Weights of a small mixture-of-experts language model, trained from scratch on English Wikipedia.
Experts: 80 experts in each of 11 layers, 112 squared leaky ReLU neurons an expert, 4 picks a token, a sigmoid router.
Below are experts of layer 6 (counted from 0) of a mixture-of-experts language model. Rows are named router (the router's row for the expert), up (a neuron's input weights, with its number), down (a neuron's output weights, with its number) and show model dimensions 256-319. Each number is 500 + 25 x the weight over its row's rms, rounded and kept within 0 to 999. Numbers have three digits each.
After each expert's rows: a language model's description of what the expert responds to. This comes from a sample of Wikipedia text that the model never trained on.

# expert 39
router:497498496476528521481479502537524518492535497517547487529468531504497515533474475460482483500474525510448489543489489503503510521500521519525472457481487537456454500498511475507481500513548495
up0:445533479491530490476477497524486521501485493539500510463471502446487549487445503477524529510465470514498505511552494491491480465486490523496474491547494479485504477472536469515530495491471472
down0:450488491446509480480510518486539517482514496541454493493493480514491491493503549519524527455481547499543490498470510518529457518465492490472498498477489513481493488493509492452501485511483500
It responds to: Line breaks, final pipes and separator rows such as |---|---| that end or divide rows in sports, election and results tables.

# expert 45
router:511528483529510523506498463489523463462494456523524531529527502531505494493464494527491495538516515511501514559480448523485492557501481491527514490555485510524481496510514510512508543500535482
up0:508494473475492433525480445547542536491509508496545518525469507532481511498499537515491522517527523429528506507504518519519476501536493540508486488487495529526491484470470477528533495506473500
down0:521521564471492493504498463512485510497496518511464532504490508487499490501523483497511549480546535462508486516496490512496490534490481522486512558473527557498483528533512528524463535502453492
It responds to: Plural nouns and plural -s endings on common nouns, such as players, members, children, areas, thought-s, estate-s.

# expert 56
router:466481484472509528488503479508536499514507478486526448537482517494434518548508515513482501548498489448476505516517506486497482524470511474508471487495505490513475487487477452464530562478531516
up0:490496484518531522483504517515474491504493524480508484528489525477526510450489514490480497508458528528498480517556443521522507500489506526480534503508540525547506477510513527508481518510490537
down0:488475523477470507472512521532470474515541492478521523504535494493487486447491503466514507524513516531510541488482508447510502515506496514477512507501477510518507496528531475507495489523476515
It responds to: Month names starting dates, often after on or On, or after a dash in birth–death ranges, such as February 21.

# expert 54
router:509494541526514515484499485496529532495522468513524528502518483487497462601476465454480464476481541452460494511469506500504481501518507496541509505522470493430498458527469479513497515472544534
up0:488500488503508541515524537498440546496494467502498467530475492503539516524577505488413471471497487526520504504491480494491512521551459457529517507514469467476519513508523508551507527509473493
down0:491473507493485518509517505498508546479507532480495507499541555550519488483438514478520506511506494547495494480501487504527440458493482483481492539502499504525497469509493489475475498489501483
It responds to: Line breaks ending table rows and list items, and the == heading markers of section titles.

# expert 63
router:517500505499494542512491476473546510472499441488534522509509459496513553513495507490509502542526483481497477544503497506490502507475501526510492458489463497486497494497521498488484537507533498
up0:523490492515554490522496552541519496492527484500517501473460486472543509488466531494489480504518480503475495507527506518450506497494503515488510509530544506497465490496496495485553528527497502
down0:525494515487493482497514453477466523476492486487529494487505512489532471529527538504500509505499516524488472494483542445508465471478477470486513498509542446498558517524494543526505473507494487
It responds to: Single letters, apostrophes, accented or non-Latin characters and byte pieces inside song titles, foreign names and abbreviations, such as é, ו, 'll.

# expert 52
router:484565489501506496475487496497500487482495466461509528499520480460508506499503489518462498504511523509463496489473507465510498522469515481507509489480462493482511493527511467536515535492526480
up0:489521508518506514547462463486536523506502490465504529470471495478479512492493531520514517536489480495497480489534510462522498494501544500506483458485488498513490507520516540517505522521495496
down0:531444503494513531510445500526514496455498495474450488464504485502491497455472518498516481490469507500487557557522504502511452520518497478483545534514475483493501456482535477527486505524514504
It responds to: Action verbs and particles in plot or event narration after a subject or "to", such as hits, attacked, arrested, get, down.

# expert 30
router:495564488494503547482514524493522496529495460510544520516521513441526519471473493495490491492476557507438522485463495491468511517476521495507519504504496491509498505495546517485534541528531519
up0:499507458532480504479499477479510503484507467497438499494476488455509432471502500481515440507499466500468490500493470511487504496491521437514522504463506508515555500512536488502465466447459543
down0:488517450456475500536491565494481487528489530483526543543504510454491460500538468512511532503510509542465537482472493511512440497504485527459488511504506530454473536523576487459515492496480511
It responds to: Content verbs and verb endings right after subjects or to, such as took, make, gave, named, revealed, and -ing.

# expert 26
router:484490532513486544475471511517538479508520483479472483502491458508464523527512522480505499520514479448512515473538474520488466512483480523497466507509463462487459495494466472517504500511495497
up0:501490507517498532522534480512537495503507498484485485521555480541480533559499513516513480548466486462521468515513463507466480530518462504494488499497517538513462486493466548540520518476455512
down0:494483508456519501498485505517460536503430530508466515514514506521547493486504534561508509519500509489506476467542490514462464514483511567523453522483520494491486470507509500496524480521503462
It responds to: Numbers and ranking words like first, largest, Best, top ten, gold, plus the digits of geographic coordinates and vote tallies.

# expert 48
router:504514530447514524506458517527533497494466488502467452542502466492501509503469472465472530516502525464507482478496469484493491534517494535526479474461469506526474460492497453512522503505490463
up0:484507537546471526503490511541510502489507475456482478528505489505522555490468494505491493490495523517489509532406470496504484523461484482529509493480501448503483449474474476486538514481494507
down0:514528545515528572499500451515449489480494523498486476483489483508472508493523512517468505542494497534482498561492544503492473492480487474474493494494524534511506500488449465481499456484512476
It responds to: The articles a, an, A opening noun phrases, plus episode or ranking numbers beginning table rows or numbered lists.

# expert 32
router:525514506529566513493519491536496534461520486491510495540521497486515521489517484475460513566509488504447489519503471508442503508503526501563483500508453520496522509549487510489442490467480520
up0:510526525463554488547489501510506477492534487503474547499494507493503506462523527489514473491507482519547511501471503524480517493548505493508515483480448469491472524481464516495497477536489514
down0:486507555483504516525483486469499520498526473491480534507462516515503479502471504487506514530506522496507481522516472502453491511488511490468470458523540509584509510449503517516480529451535444
It responds to: The or the opening a sentence or noun phrase, especially the first word after a section title in sports events and history.

# expert 16
router:512524516534539504467515451528578511437506468516489482513543471471509494510508474513478488575487486465493490476493493456460490503525484510515502485485451513493490492494448513497498508486520471
up0:494518484490481503521474537489523509459520450500503533486477458520528502519530512493544494507475507474472470528482477478457520549478477463513465495482487490479507444517463467485465468475489503
down0:519546526490487571519438489479504504489499495514477491483495513495528461512506547544514498512533470499516475524508478484497492522499494494552460532470468520502538490484493499498527511509481492
It responds to: Empty cells, pipes and header words in election result tables, such as Party, Candidate, National, ±%, Total votes.

# expert 6
router:500561516520488485526472473517516479501511475450488480508503509495449521529486557519464435498544477434489555488454472536457488550502522514504518439505465524482465500527513481503531482487511517
up0:480526476522465504499510479492518536519522530475483469493524505496495493494471488502509510477478505497473487475515465565523500529511483537498511521530484496456529522505484512498497507493522540
down0:503512510513510561498508493550444496532513500493538507445505487531534497475463497509527540496513504504465533479511481476522485578489474538528484515540482481480545470481468524498506492496474502
It responds to: Numerals in running text and table cells, especially after pipes or colons, such as scores, percentages, measurements: 54, 21, 89.

# expert 24
router:492525514509497513522485473478541474495550471489519505532513566451501490525483521447501463514533516511502463508466480552521494496518514487492517493511460515481487495529512493524445519497515510
up0:536495507531490492509480475504472491461498474493488519520503550529502527540521497462500491528493493472449468510501490478522557531538501510528515567549479523501522505521491539480526518521506482
down0:541482514531527510514515501496486524474552520507509504491451485491468552451495485518479532469494509499532497489547496495515504526476470509508486489480502496518517478496429505445533528536469506
It responds to: Line-initial dashes in infobox fields like Years or Written by, plus the word as in role phrases (as a receiver).

# expert 50
router:508528514505500492472515486478526513425493503498511497454514518470512530516507504484487480506496520502484532514459540528463511481509516536491508453532482513496516498479511520493486538473553508
up0:532485476484509517519521501533493503501487504466540492506527465494464543462528511439478516550477493482496503481482483479515524469478522523530466520506507538491494530471491473497486487486474519
down0:491498468497502523489508488498491507552484490498494502448490504526484532422517511478499537483518470526477484507414488513465515459505462516474515492485474491506494524517549505471474505526523522
It responds to: Opening parentheses, quotation marks and square brackets before translations, abbreviations, unit conversions and song titles, such as (18, (, [, ".

# expert 29
router:483530514518480531489488474494503511462543492497536506569541508503473476478486507503493456496468527487449500552491479478501484530476492534533500468513468529472491530514509488501484495498517519
up0:487478507497527466521484499545542471533514514497517491490519508529490530504503541489502562485467482515513488544485525488512504496452509503511499511461465539552510477476507513497502531511488460
down0:505490501490475451505519524503491503517538491467539512518489495497494541485466507509518512506499539535530519551495529504494481475549486491520527543520502504502501484471502526464480495494501480
It responds to: Line breaks ending a paragraph before a new section, plus heading words and == marks, such as History, Demographics, Plot, Reception.

# expert 31
router:520497472490456486497527510521498504480487517509498504516505485492489522515490483458487488498484516460445496457480469499502476488483509491483539481470527532450470517471487482545497503512525497
up0:533521481504487490522461552491509480486539475506537507459451522475550460525518518507504482515496494496457464500506493504464483513506472523499537502465502512480480513434541433469508483471501546
down0:514478523503494517502527541543477504463516537493504527453504515529496483501476495520557518487513506507509455496515491552458546544523495513442528480517545527545507486519520541530522491491514544
It responds to: Words introducing what something is called or named, such as named, called, known as, takes its name, renamed, plus some list dashes.

# expert 47
router:550521511525476502484534507506508498505572488504480481548494463452456531534505503433491512538487513485488484514484492485548531555485496508506515475475448529490521503500531463528481512473529465
up0:476515570462516552504492539514491507490509538506484466523513478485490464480519504486496515473529517494498494466482536427502483481525485509534514491492477523529518497470493519489480476486518517
down0:526549447495510520493496505524487464495526480542526504546475487534499550477451538475516508523551498507496506531482498493495464497490493534467545498475499552456478536467505509502526478510517445
It responds to: Word-initial prefixes like re, un, non, dis, anti, co, and line breaks before Personal information or list blocks on disambiguation pages.

# expert 15
router:515533499497539537484471490491536487443522459480484503528484543487481527515539470448500458478571536482502499496470444497473492537499497564497497495507470475477465489509480475499470498506504466
up0:472518470478475498474474503489456526528529464524525489493552460545534531496496492517514493527511512466562492493479537525486489524496474524499530521506478509514545496491499535528507515509510527
down0:496514495512473526480500503534469505510521542528522483467484479517510465472501514520505473468497513513523487489486516514517544524497522482543539495485499501484510512519480499497512524504481505
It responds to: Coordinators and list separators joining words or items, such as and, or, &, commas, semicolons, etc, whereas.

# expert 58
router:498539525508509499499486454499506498444503478482489503514506477508513472525489504470500496526490497492491499502483510474502523497493539519514458469488459509490546457546492464532496556500521512
up0:488477473447523479517480471528485497502541503495487521482447525508469508493506480499462526512506479551543522510480494452467487503486566485534499497522502495482525479494498560497482522524557497
down0:513510531518482497479512513487464421503519470504492510503456483461468455527482500504489510487510474469534495531449473521473473462494538499454528441521486497518507478497517517480526502478541460
It responds to: Everyday nouns or modifiers right after a or the, naming places and materials, such as hotel, brick, police, grocery, marble.

# expert 1
router:494527531518510521512472495475469498431531486494473532513504498510477475536497499475503477545518525486505503560484489502532533503483498513522483481498484482508492482519482466531487505472513495
up0:514546560462494461474480458506491522515504462485472477494491439491503541527529499515538482473487522493535507475509517462528516499501504488491508512543484445494487489503503478501484536510511502
down0:473477560501487517553537519460484488494514503509492514528497493514497504504566482485476499484526453458516513493513499498519487467507520478443492530495488529539446486479497484500492479511517479
It responds to: Line breaks and the first token of new rows in lists and tables, such as pipes, bullet dashes, and numbered markers like 3., 10.

# expert 43
router:516487513487506500508535491519549441476505448458501474542535511483476516483474510492463456563505530471493438504502507478453498508516546477486486515461471544481506512515511475475519550502501487
up0:514504474501489551513478518513507528499463512450504467489483537467492514530524468478506476525511481512483506510479514512500501524460475463459495476508497496498552484498487516490467542514456509
down0:520443504504538526524563540490506492491463526493474497498500468489476525466501496476512516533479566492528492490527501440528500499516521525461494477543492499480461544479495537469507502502516523
It responds to: States, countries and city-name parts after commas or New, especially in location fields, such as York, California, Ontario, Connecticut.

# expert 44
router:550498516499494542526480440511535516526510517520503466495527499524466499462430488482453476575531516512500534515488462506507462515503519499513519498472496524506493489516461505460476528521546511
up0:486489514533458493499504483492467522504492487501517483476528504505540494515524498440496531519521523529527539456478523493477531502490532496532474504497528506488509523528459516475567487538516483
down0:512508487493462479495491521505472506475511485479539534478507530478541521467563488506432469472494479533458532425500516479537483468500483474511491470469513492502525516504521459491512524488514548
It responds to: Time nouns and history verbs, such as years ago after Founded, century, months, built, established, often after was, were or in.

# expert 8
router:523501509448523474447486524532529502469489477525485495503503523494500526462487499508481510524523492512535538491511430487492456490479507542482499480467459500479514531503486504499516514517534477
up0:512504512465488494536487481488474508478534500490509473476488495506518498506533465506472496512498519541513505473466454500485544492523509520522485517486495495472504510484489476508550470559526492
down0:495493487472510498509565482532502502512481522480498486485451486515504513509505487539470472505417516436506530527503496510508507487517484504508428516506475528510506477490469508498565492517497428
It responds to: Words opening a line after a title or heading, in taxonomy, film, album and biography pages, such as Species, Career, Personal, album.

# expert 3
router:499519487463511503521533472538501503489520480498502523521475484531480479531463429514532479526456463475509467502499482543472525487502538562524497455450448496481492506525490477535525495528529500
up0:499507480518503478520505480493487499484483502517501477488525503475497486502489485510487477523504446518500530527456477518509493538495499463520467473468484527481515537511582506495511530553514474
down0:495483509536471526473512523492488476486490517484509530478479488475527502489480482499504516525492464463510486525516503506482492485487539514509563516473526469500544456484519507526548505490514515
It responds to: Table row starts and cell contents such as rank numbers and positions (MF, FW, DF), plus nationality adjectives like Russian, Italian, Danish.